config = dict(
    hidden_size=192,
    experts_per_token=1,
    routed_scale=2.0,
    lr_router=0.000587,
    extras=['capped logits'],
    init_std_down=0.0,
    optimizer='adamw',
    lr_head=0.033,
    warmup_steps=476,
    doc_mask=True,
)
Below are experts of layer 5 (counted from 0) of a mixture-of-experts language model. Rows are named router (the router's row for the expert), gate (a neuron's input weights, with its number), up (a neuron's input weights, with its number), down (a neuron's output weights, with its number) and show model dimensions 0-191. Each number is 128 + 24 x the weight over its row's rms, rounded and kept within 0 to 255. Numbers have three digits each.
After each expert's rows: "comes after" lists some tokens at least twice as common just before its tokens as in all text. This comes from a sample of Wikipedia text that the model never trained on. Tokens count by the router's weight.

# expert 4
router:116100157115112115120120106116094093112101138088147089082111136140122128123167116122150176095107108158138097101136119124146141110166150097110108109131148115105162149147118090126095186116144123134123125135152144111132120121140102156155132144083115136089125176124101122135105168095074122086153111171099120135084164147130105101112129125166135143104132109182127142132120146118122142133142121158137123128159136135153115128097122130130128119152141141099128151114113145096149117113092168102121091114160120107110229128138091119111081102157119153096127171122154125106089112108143148157
gate0:115166153165144141100133147123096117082151111090082103148121120151130092118109176171120132139125129100135153118101152107116111161143170110111111108092138135121117142109091135153119133116127148094179116147094121129133160125108098121120118128149073119120131105101128123155125141080115139166126117082093107096144119124100113154081171119121141105093151092101110106142157120128132104130148117138121135121130157102120091226164094132125095111137148127131102127126078096110114097135076088126104147135132134134138140151159144151106132091144141151132118171135156169119119135145154152101
up0:130143135117124157145151131146158112134139137132118142137100127107129121163115117135127128139090093094150137138154151123122101123128148132132128147107149086119123133102112127135099160137150108122139127095103104100159168155132168117086143111093132118061125107104168114094068133127108121077107097145111132117148070085162131096131175159120094134097094109077124156095126116155084150184154126140125094129136133146109101141107108077097167131131139132152136151113138150109151128120144154151122117142139176149156144104115108132108151134149181121113164129127153146124142148097075105070
down0:128156193102115137094125115086128152083150155139123165175114147107126130077188102129145161112061098119138142162108123143110121130132122138127097128108123170126098093161101125102129112122089144118129128139146172116115122105102174140183083150089153108114115152141124137152073120137108091122097161155130118103156158116119133159115138094126124086145121109141121152105141103132141157098119119157095150060121097133155122115108114149127119140138143164126116133133164136115129137136164088097126130148131104131147152131117085121179129130082121107119117120151167105112126154109121136134
gate1:128131117101144103101131118107128146126150124140118078105113130114127103130101159148056142118121113094113123095093146081124112131149158100118156115153138109120132091125148136103117130086130140119178145138149134117104155120111131146133158127151120100106109158148147077132060132144122120101106119074154097118108152146126144179126135137130144149088139127073135092134115154105140137099138107125133136133153121061114135146141065108128098119144114132131124130173088099173127105129185139148092107155114155159134119121145151163141170141131110143104138083125129136129092157175101123161
up1:167128187125127154095088146085116157136131155155141093106118112173125132104146185154083151131124130147099106106121090116132115102140167064156131137104142119093125120117161142116165133113149089099107101119095146093109112139151143145133137118141142169173114120121121135088096124167115155101129112148125113115113149120150095133149112123122136142158135148133166164139146154100145162115104157159162161111162107134102155139123132130127118153130098120102105102147102117093116134133147132165115133134120107108101184133115107096184094163147086161123110116098130170128098177119144144127
down1:173127106081113180104118139137120117081141091104177136115101166143119101113132140142102089117143119100114152162133138158128121111101107174154132150143182137104147092114130147133128104111093134123157148148143126153140176118123105119094115138160117196133145099101117162163149130138127083117105131135096113133144126168130128145138167139141139103129142119127101116110107129088108132123108126095084105158137119154107146156130103137073103138131153146132161140136130096126120123089185135152125179133077103153121138098139147087143131140114170090132123109102096138074136092121149141138
gate2:090122138167160120133108096165084131120142083116104096155117137076090135127111095167065142141142126143164145155145190113130149090119106126149166120163146153084116122104102112140118130094108106104163139147110163125170147123126104121145124131156123157126142147127112122132105141115078100129144127115128138100152080111130104102125164102128142157114142131107164124131120120126098081129115112150100134144166194155146116118068132138131113157129138136082115167155125126110104120118099095176150129148170148102149137112156091091115133137130159124112128160150130110112157128124165138130
up2:150091153114123137126132165138096122145120111170165152138160108153156122149132106173148125081134120125163165098090083117085132138157145152145109118145096110138154121120116116154118099149105133124091120118139109137107106142152125091172087112104126136107086116141121107119158129139132145160124118113165154137097141188089137102155105106160166112121135128171098138148165058145127160161131161085135118110137096157102139099126137140128155113126143107151164101148129092142137097128168086131147122118118116136171087093108133106132160136128121096107137097156175108138142162115137095120
down2:142083107128117140105122154125156117133150197128123151133136150161152132111087132124142187127098111174121073086087132152144123082131152160093167114108107127154104120118125114111135135140121163113121119120089115161127163138128096134149139130116171163129121135165149142135100100111124159126150138152142097109117133122130135117091177128154070098147115146140094175130113095119125120135195141117140162110105117176109133171132129118171152171142116177134111112134131131116135102109121095113161128124114156136132097149101142096121128117149112130116172091166115158108114161159096120128
comes after: "\n", ".", "s.", " to", ").", " he"

# expert 9
router:117114189115151132164088153095135119120144110090118121131144123165123130147096124124171196089123152178125123105162140119161129144125146117083149128101139105123112144148106091126117145139137118116077149145126139082168152130105136107138098116155075176096092164145134149130138129124145097098186103166121096145101136151127090144125131114171147134120139116158137127141141142101167126127149154132131112140147144130165142139110141127137113134136173154095109130126127134130164122125092166127114118137151119063085138124144116097123146122149123154130130147084170120101120070130177128162
gate0:103142154132113113138151159111118128165152089123098121123128095150082133123112115126104103082113110093097082076140116134161122166089130107168138124124122126109136156177162139167148087131130090123140162087101131069096110124072161086119120130120105159139132175090112099136133140157123101111159110176151108153112122097117158146117129117144128128161128166103097130152091098118096136159146131144125141168091120138144130174101139157121132161118152112103127116142154098139160136112109111167114117106156143155113138135123103113113109114171120140137104182111138098149167116139122128123
up0:124106149143130149153128119087097161112138125113113144123105141122124119189132152138088132148088142134134114095108110163109153098145095114089081103134135094164153126154129127143095135115177109098147131112126139165103145126108145128124133120089132158129138113105097086062091099117143090178154118109163093145128145129128117138140106147168151103139123108178167147110135135123137078143101148111115114086168092137125103103170134092111114122119118150108133107123110099104126127069123131158135117132102146103132112123152154108067127127121154113174120083141092113134153158083146132139
down0:141150155092126108123149091124131093128108081105124133129158126119162152129154121114088099104099158126133163136095135140203099132116124142131116126073144144088132173143133143181136130100108134145095129147108149127121099126082148115107154095122129135126104169153119141151099124130148139185113106138141132137130085126122131084122145131100126159129167086129111086103083128150116119124096126104112126132129107161123122178093129172090109164130151143112158141110093149135112174145094155101128141117121144137123086151100132149146174106131160166132136173169101119125136135150110101090
gate1:104136130123107132124094153130133118146110151105153095130123067107135135165102092086098124127110129134206125098181090119141136115143123089131147142130105129158173099170164171103080128129111118120156138124123131129130139163054156128100126120102095115144133094104108141116111175121076127118145106128145140142127129091100132114124103105164111108186107125143141122119138143133124084153108116146126108136161112132161124121159124092151144106145127098109112177112137127160130152087111115089096146116132127115134125110102133110112107104106086098110140127152140092118149084137128106182
up1:152107195153133127126151124106132134129151164115129106137072103162163125146144130153148149143058166135131126135142106121145151131151135141108111138075090121142119139128139092078093138150138155136105159141156116136115143103127104131112089139119174131140106145127117160175129128152158101140101125072074153126146152119161129122156110162110156113124131156116112124150147131142116124127165154100119099125128172115122103120100097144162155097076114121134157152123126090136164144119144103140138109096167121093149123113098140150116084119146121110140145161171162167126118120170115144185
down1:129108115125146115140110134168121088149118161126126120156103156117160139144083124134100152125088165070108128127181122162125142132145132131213128142119158093166183140154077155174132116107142150118089118155143118129120140123114155147138134155145118092140138133147138115137126138119146102071155157123084156114121153122138146135140126136145140112164141148146107098155140088132144093129130103114114146081121176104150100140105077142168122147146119134116130142124120146140148136176146085130158146142143132131170168109134139134174131139132079123140114163161096104075114129118134143112
gate2:116164111117112090109150084131096122131142134121127141112124125128109139108119140171130121145116096095118136131098146126135120090140145155133085120118123144106116148146132125156107136120112138174143122128133128119110111104105117164122124105133121143122074120160135124149144103166142179106088139125116116114096155138149156116093195067185127131130151149099108154130101088135154115071164128115157106136142132124123084113104111125146134142157132120101174093115144132137130162073168086157119145069147107073144123123150140103106164121121093166141127133136152091118180113116187122118
up2:095149127129114164153106164144109139127097119196140136099123132185146114081081100114149145155164108059139126140117180184144097137127161117116138086118113134136153119134099145130138113154119153144127104117189141136134120146142160176101140120135129143118109132095133153101095106149121126148084121070157160102148126146155130130150135128114119149123105125122122142106113128135125130151133135096195117086121129131133140104099141139115090090144126137135122128073124159096103173133132132106115110116143117143107152136151091146123126128106121087092176127180128159109089120109139123124
down2:149130141134142079138118130099091139115139111121150117165104118120167129128141139141194121134095150139156135122129125080105120127119147149112118097144123143108112104108137109142138118150150173162121162092131090115150138132106118144146165089096179139137104173146114131154129129120115134109127121172139145126107109065111143096136159125135101151170151101168149124156119094134065112155079155170181137160104132102121124130134118128130154094131155087149093116121117102169139120086118158187106122118128069117108107121123152133143124163142161149137079138117109102122118110124148150151
comes after: " L", " B", " D", " R", " G", " W"

# expert 7
router:141124130140158111113135117140106133091153147108116090115139117134130141103116147166092162117100156131115101099126127113131125124105192116117122120091130136140139101159085125149103139091114119151128157172156129089166134136098116119117137111146102135097124188171071107154081145141105101100150098174120114135089122161164142124126124145135107135097102087152122122122112116135153126139100124151137129125141111119173119111127104149140153159138177094131128120149143137127111102118110134179162106183138102144127228133158133142123151116137132144091133091123161098129090113135128139171
gate0:119115127122110104155099124079105123135152095119105158101123110141157129135122129106118147116137161115184115099144110134108149098163079110148147163144146161116070088132145088127127126184131143104121124121118160134144130122118115150111144136151129142145119122116119122116177104137157112085132137145124129111093120121134140132088127097129158146171113092142131093135127116113121069146118148103149133169130179104107069107141131114101121124124126110090116146124119151159119104092131127127132140181149167129114043139128116085120169085139101123155155133131153180104129132127182164108
up0:115128102129149124122197116155140110162107113159127118157170155123139137128160112131168138130140141130149134120120117138123141122106185125119078104162167091160140113167122087179113153130139133129168155185174147130099128125125107116120133138131120135101147156094118103149147151126115100134126101125127162120124138136160159102106095129168123151102131116171105087115109158150113132128089183118161119159122132129176106150191092149137128148117127152114182155106107110119135075166181134153146117145111153153146159165114123113123111145115153159100121137132119081143117140132127119139
down0:119119105148123130074146173122124122116117131131093144125141141144128110124113112132106105150137160129140125071129172095110115108115159151114119085114152140121165138129135132139109187124145136128146135113164075166101152142145165089124086181134087127158121133145142103143110121153116170145116141115158184162145154133164159101142114141112110164177121133109088098130120136138108148113112127102158160165143152126156109116121101137093155157135137119098163166126135142109148122121165110132153077093166138156167148120126110163088087162164143129094122106102142120108121147172153147141
gate1:075150152133138137124126070108117118112122178112151110114184116152169058139107105104113131143117124103143117122108134118109144111155157126133121115099121132145124176148115102127147121164139169127122112117108123169158158078141112134121098106147107124088109133159107151136138127137127090112141128125101135146155109117163148127148139149132101131130123090103121184112109122116139159136133116093183112128144169148058148133102133162161142106095138168123076156149121110109121082141153123126118098133102162119175122075115106161111138131144091118100129123166152101100114146157143145146
up1:134144148124137138121157163145093130128146124135096124176175076108150109141153107107095134148125110119089132128143130124105121129075169140117140143154118147148128124128086122094129107108120125171103114145147100116174143165145151151146101123099115153111117101127133133135117120112142126172165117126104111139132117092139102100102143140175112060112087221170138111136149076112131069061139180122123146112136133111127146141133136150144174125137125121154163157127125113151132149168084133105132120142103144146108132135107127103156137107147145132138112081111126123147121160113154114113
down1:143081125107095131118103139161074124078120145124136140129123147142144108144132131126120151166146085126112148134164130089130180133088122106118108119084177138135115154088155122116120126104105118107121151104096165117134100140195099157124163091134094134124168190168154082140147124123110133111155088106145126121107121153113144130147162127123145137133117089120112159120137136118115104161149124158115132164138136132130126134123147171160152136121132132124128096146094092122162157118135121150113138108147119112160093135142149174152123153143108159138125120098124187116155109081052146118
gate2:137096129120126123126127133161078131149126107115126109129076147138124092148195127110140137116120119112110171141134125124099133122131166131093147101137129127144170146124115108151166157119130126135116094132120144122115122131168138125154079164132145098112101156134134136118081107098106127108132083107099131155105131132107134156140119117166176114128103176124126107117088119142152163129102126117087091058084168141101081161126126126169076137123139118099097125103151181124146159105115155134140160145137150160145128163170128112162114116148112149115142144114148151111136080076102105101
up2:092165147119098112147130138129143163134107142164148100113110136135113171100117122131144144130121122130174096149151098128077173143130096150142129155143133099116064101100107130131090120124141115125151142134109114143109128111155150104110098133155155154158130119127108121143154164139084095119114113146116124171118110145149146151080106135114121154145171089162112089099078117121126169160115131162179118128149114137133166094133151149104123119091071144131129138140141121100141114156144073106118124097104170111152129084140131163105134157099125128117096104198152162136119107125090128125
down2:156139120103115120145148127145152151131157142126088071125137103077155141137088143153146129091177155118175090122119116138123157131129142138125157156117100119148101121183084148096123112156126142207118119132152131114188118156152145163139139107102175132156115154101156127147137139117119128147162109150139124167147109132152116151079105119117108167136127108146131149098109134108121060134110157128161113166163098147096148115112129160152106109123105138125125167117123140095101092179084130142100113120111128123131144137138079146145096126116108108143132120102156112139145136092122104138
comes after: " the", " a", " of", " as", " and", " in"

# expert 2
router:129101179130116156107144117139142111100138132092135061124126128143091141139101116143077231111120136110113098139147172144138133159142142100122142145122130106095176114150136102115116158111096113128119151140117100114165128133125113150158103115132112135081156158158123135103118136120109116101187091154140114150128110107101103101078123124128127119098088089128123141115102140112145130142135122161115144124145142169133125114078107141109151139127153089107117142137103143124161111108072168161129107162152140133131179143143116134123107124161174151114104134105129116122150092123154099167
gate0:124139162116089109164133191137143156175123121118174129094104123106145137151151147117130158145128118145106103116123133112117141095137104089107085146165133077125151100159161129147117132108087119156109129089132160112120176118161114107110140137081165119086132124114091104151122132136124085134158105112164126104131132121141128106124118089151142102170140162159155107171151132125132130153091148139134133118158108102148085080148150124154095129150174092162150128137149129161133113138124159098140068137184144153133094144116160158118107132140128164146144139167147126149132092129130124145
up0:158116135144144105130135134107087156105122191126136146076190092117130109129133086151149128135150108106121138122115129136124137078143170146099152129135137133141147132139118135117116134159104112141116107112112120110119162079094092169171137140109146127087129112124152120107171151136129116100096076112167161150122139153172108080148160173131129097103127122098106160076155144131128132157147124091120100164141149147160173119082130114128129135089110112082085124145146097164126130125145097138095133148135111110143113134119118124091149145138126135099144094147155148141189128118102121150
down0:129123076152144168104164153136120122102145123137094152117105095144131099130137125112131157108132098116137159156090083154119087148122140131129152155140145162117161126134134158094117164139156134116112134080150130153118146131118072108127118163109132115121155137076125138172168107137105135127159085141061159165117134143136141160131103082133119103117097113160146125124142162093151119110150081079126116163164096111085149103123156150108137144150097130134097141106118113148176142120112152156138076128149130122138163099125111151151132149112184103115130111120122165114173141134124099131
gate1:103121135112131123126163144107127126150122138098068127104110130096149084094148179125128142184123106109110152086097115124138126102154129138081114130123099126107179152166117140123114135142088124153120130137127129110153117107191137139078131156131108134134145125148156083163120154185146116115151110157163108134117121166141118101151152143122141122120126152131109105182140141092064151136142130136174102128124180100155139095133119136135119104129126102114135152120140144144126086133171086123140123147165122145149128160157116070135141117176137163115151129092133102111153110113093091115
up1:135120101139125137103080153142143164129151125155140128110121152161074146141156070098150099063127123130146129164145124144151124153082167144140171084163127144141098131108124149132127111152138135141163118137127088127107120150100107133212140084096136101105111151116100102143130116086114104147146157119129116124099133139133123123109128135118101129147131102118186158120141108155187129101139076115102130165071100122122092168153131133133160133095163116149136139113111117153143142140096133144119106140122147135129115095119129131130125120113117137101097074167124117153110154143180128129
down1:161124132113111165129093123126084124121136146119118168153168140125112137147150147127149157114112147137103104121177187123140138105133117143110165136136156108100110108152134133132099137134149122140100114128127089107121106151127132140148124147138153128126138140119068133100139155065128166099137175136106150184160137115159144119072087168130149159152099126126114139141161117104083133119128154129117139148079096152109140175140147105174142143108161144094162171132139141166087108158123145123150100141118142155146162134117132172086107140076135154116141143149137137137134135083116179146
gate2:131147119129131129118129122131108203138138104134173121102124124121145120075147127156118135091080152135143126137154129082050136104091147094131110126137140163140120132135171150157108141109125117148086100146132136106097088099116139096114096137112105121104082133170116125131113161095120122114141163127144109139148148114115118131126143126124157122149110114146089136121149121126110147136084129168112161114162128145122086118109105100144090147163144125129163048113166116138145078164149108136109135078145125144117123130151112118155162120086129118140166143136138080142090145073120128136
up2:128115109091123121115085118110082117078129126097138135156167142153120114135103113161107105124181102131112163112116096109112113126132130125121117107116108141123107143116105136148128089155140140103137125121114132154157132151120137159180134123191104108125152158185140111123150160083128132137107118129154147134090108144145085160122108124136111101122163125102102138151143108121143170104129123103126084152101142158133183092123166109135136103115147096143134184150121141101146119093172086118128168064099131131159100152150129156125107084164122151124141093143152162087145176133136136127
down2:131114139166122157119154131109131080111111129115121085132086124139116091142110102124138130111148136169116107088094134169134132146100110157162177127131123095161140104122149081116095075124148117106098148129172111099122169106093171153140126084143140143145152161078098117136128125135161129107121102129123132144116150147172141131110123150151103125120150131138141127098085143129144122093138111109110155123089137135128095166172137126115116127118145134137094140152120145089126143103088164112099112176127120172091154162154150133135105132150099140101077116115161131109131114190181160131
comes after: " |", "1", "A", "3", "S", "7"

# expert 3
router:123108146119150100158171109154132111119143123139116112127152125166077115109106133127099220101111172157102099118134113099156127124098138160106099156119127150133115134165137105137133160136120108118107133155188103140147137096113090150156150096148107162103120152149104111126079142121129134121185121152125053144098162148109146131104082106144148125163069137154142097122100143090128149130086134114152150122148138117130158137152122136135132145148120113106127127105139144127109126111117142102137164172134117144107197122147097131118095118103138170161109133141129124134141113110128154155
gate0:155111135103129159147089160164149111160157126138131151108135073163150149134092089147127187127135139141071139135132112177095143123106106107122127107147150138124131143129082092078140113119142138115103108164107153118122133125159116174171113127126154126156122160175174123084110113156128118164119140147145146119080132131108142134124171124142127153113130105155128124128096115061129108121120094123146101113114134117082129120085107085116112153133124117077132168116104156131150103096133173140158126137135112154133135144134131129087143140099136151156067148106140142117171154140147108136
up0:133134121115088118122105126095109146145086108144098127117154110131078105134129117097170126119148147141109111143117114135138109105125125093112169117110140128131112096081158101141126099106187138142084109128065129086100109133172099145154116151146121133149106134147147141132117150185123092148111140129121140122113161122109145182189123133098138141132129124160093121126105137162105151066134133139159151126108115169097071152129122079095162157106125141094164137083137084109120092123148130129119088123132108135127134085119093158110133123077136132160149167124113126124127153127125123103
down0:127148115131113170115067132123118154142089110135181128120087093112123139128114130132161116130147140153155130131180116133173128080157131125133112131109160127177155133162141152134118111147148129110113147117137128111186108138132087058108120150096123103150131147142125125114155106089150154123106112121139128140118128146135124125134139161120096138129111154169090119119126108126058093141108141131121103101119131061092069125105153093158111148119072137133124161161149145148153087135170149141144137077087118081124111102107140122156115110141116147116112091114126110137107140126154133107
gate1:135098144105155142074143093140098164094138145098141098106119106114102139122141131115060138148156134104144111125146120096110089113147142147122142123131162095142158111123112138149091163173156136164121143137112146139115117151175108088170141130150131078154122155120105127147168121106156115105131173162124175144118122106135127128122126112048097095138116113148109141136081118113098123148116153108128153148117152133125157129147121164100143133157146112145134149137096177137154107080181117120107148104124112143118118145121112064120136133130108133112122187111104122121141133155117152076
up1:135122142111062152112133151143138114138119137120079177123130137136094062144102096144112152133116160103105125121107152090157136153128159116173157096118134123127111083159165117101131075103101086100124119105108116118131117113159113145113130148124141058080150114136169132088139170123120115143117132123119112128125140080116149147103149106159093119117094114105144114111124135119112106120108114098137095142144089141131136100128156099113092122116136113065133150108143120165107097150161159108131112140140143144161098102122172159144155130133099128127127170074160103160117132125134100135
down1:123153141158127146080164121141070109142108080137088195163107129111101150141121131140118185132170117098128143119103093078166136102093121120117118139113160172151096121103129161119145139114126112148121151135156162165154124135111128129124084090146128127107100105131108114104100147134140129175174126112140108099096171129113108124110125193112112148129125102173125152121145138148122108062081122138118108124149156129117126151126133087129139113096107126102118148101135133097143087093086118155106149106146153109142148162137148149120133106144154146125144155145167114138124141126116152162
gate2:134082131085093129139112116116154122160144130154108105144169121153110125154098120108156110115122145144119127136152117107129146116123116097096161143111163135151105207142124184118144160097124107075109115149112183130130114123119117163101093118116138117131132146149133082126133152124112099128150101117125113120142140150114118093153134153085125109133130106125083132106169130151125160144105152171175099124111154128152128127112119147106153112127122110139186142106145108145149128153134122167122107091159107184161207108132147125118120086098129116074118127114088114105151085142112108120
up2:095138136058124126143132117104147102133109136109136085130144093166152156131106117083137132100151149137108122108129125099119113129124147093129158140142100134156135151119147136129156108143120104151096104148151120138136102137163154124140091100138123123125163131121159101126142178125122118129177118148117118148132143133136158082129123149138130114108147141108100127114115142147157141136111140093137140138097106159108120088114138165178110086141115147148126110125196116122131116179111126106097158133125089101136197125156161056093097094062156124128146102112101141139101085101093095107
down2:177105123142139142127130130106104121114135099103092135054147102129114114138185151103140161143148132154151100181139149069125121151109128093125173114155118135111130144170100115093122098133168120111148121115089184135151148113154117143126112119102153096139104127122159162111144133161083131086119149111131101122205130118151136103146122104125118137127140135139129172123123101120137107089103163133200117079136138138102161159141106146171157131131119145083165141098122134135137132108122123132144153132159133134129172160134117107133143112103132139089110114116155135127102105109112140093
comes after: " the", " a", "-", " and", " to", " an"

# expert 8
router:144090161132128113112139145105107109126150143076131053125107145129132122130131154151113157121104101148118092096105114101125129166122140120119120144122144155140104134149124080103090151129142138109120163162158158072122137146145094125123103080129063171083098136101105139126100124115146130081175085137140096186160125126122093108122125143129158117094112155126151113145113173124140139143123111119152137116145125119124110136145130182153085156139160101127153101131146128125130091137109127111140131134162107103130212129160124126130105126145080144100126105125164132132095145120154139135
gate0:112151126155135122164095145198176109101131107140089171120111131104137106118121135130148156153140124161128119140108155120123102123131136156100134091149138093155147121129063146126092120132120101143140118149134130129145128134096140116101142144133153117165135125140189143117190072123103152119162080133155136133104096110134131180116142141133139140143165109146079127105161100155121158105110153145087050105093086112146136133124137113144148086132141116157114134121130100139129108160129105122105110145133132150190115129122141164125143156123109104132132100123129113129140084123170081146
up0:098121131154144121130147164142118134130094165139131077088125129111124140131130116127182134159100177135126154089117120175118133126109104109132106088149127144156096150114068178088130122173145151149082125165131146133117110109149144119113094100133116152120141096070113138104125092128153163115133106155158119157150101105119122123126141142091144125141102170151170099107122130170131142132094101158136122095059134089127108140085144099134094112132131132129144121099125124147129151145114133084140107126149063133132178139165127130122131151140093120134112094150105143156106138096120096119
down0:116119149126131118158107105174154138086104118094107161122135144115104088109113130145134241111148113198118156177105171132173120102133110150118093112132131124133126100120102101107099127113112124143092140145140093151098099132118118114131119174130113120136173157115149082141152146118084113167142088096161158167113115154128091163136125098165121088155131132147132140131119111120121184113101098119126085110124134118143133141128146134133160136138175125135113135116131092103129138129164130147143109122107148138117109114140100099148150145099144100138097128122112098121160090126133129146
gate1:135143107111102166146119160134092104121123152151101138122122122151137095138107181161139119141145121161115183147118079140127096174164139155096152107141154141123153092144120137154144137134114153124106155115176096184117116108141081136122146125125113120134185108132124129140114163098104127143143147152105094139114133184111126141090163112109090126170109098114138100118168135133129122145126132139137099128093133146111132163080119088124123103145093159125081097125100090100108136099157092134083124122147111110117139158141143158144104085108090102169148147115137123144158077145129154117
up1:093119141157117108102124110145148147101166125140117111171123131123108071097152095148156134145146145125101143123094164134145117120156104123091144091152152085144126150153145105115108156120130088086167129116109093113134179148124149176159130154102133149083088128170139133134158126136116122129125101160113134148101104092163134110092112136119142105119136134154115154127136134095120104122157117145097137073134110132113140150125106137101127113093125105092121109099138131124152130050122138131092111135103112120185092091103127104102148176124110150116130103146092145081133108071155127106
down1:099146122106175107128117124109120164089167105151142110106120125173128135109126166157138076110140106162111156124141156126129088147127109138113150099126155144120090148126157089146133123107159136105126142175079155117108120107099121108147133136142144121138123103160107090101134122125164156192126108172135102137151125113142124132105090148124158097118118123094141120180144116153106108131165120110140151134124156099174126154122119118108125110123145151106150090133143150139092133145155149123090130185123133082140146117106129135074135122091097151104130086175090169105128147086177154115
gate2:108147196127129172137121145138107108129084153121143137106135165077112138127138164115172122159112131120102121137103178179156119110140160111123094128109130111162134119140137157147136116128101134102180135190148108141173127097086128126116118152147157117141124127113109134118118124092150089138130174098102110137127089133129106100133133154126097100166093134126116114117142112123160111106133109117150120137116133148132090167091155067117118112090147128155114086106094122132130112128122086111114081123163120120121086115123131128153157168118192153123076150116111106114130127135119129180
up2:100123109136143151110093141131159142115146140142095130111086105115115121094134137159085135119200101088152136116095123144184104110119155156141117089169146091159128075103121149117135127107093108118083098114152132123152162104167133109151136131125142119121174134122146129139123095139131154131133079098134070082105115114090172124099107124124168138178163132144145102137123083114139120147119115147130108141111111129132147125145143185097129097160112126110143180141099098101119147116123126123117130120098123135152107149114163153112119138176126077139156146111130108147129119125175095132
down2:156158124106119105150164106138152168130114131120165116114151112143148079056145107141110150141166101110106186178148120111142144109144116139148125132104095138149152100111165089120139157152107148164098119155095128145135150090164137140119109106135119179139146086136074142146082115154104121121116111096112135128116131119130114115156117150127115086163169151097153135082115104148168076113119071121152132118124119156102128099129143142155139129116145137110148097135147106111153116132073132103117094131158103109114128109104105100133155163152154136116159145098119105145143096155125099124
comes after: "\n", "|", " ", " MF", " DF", " 3"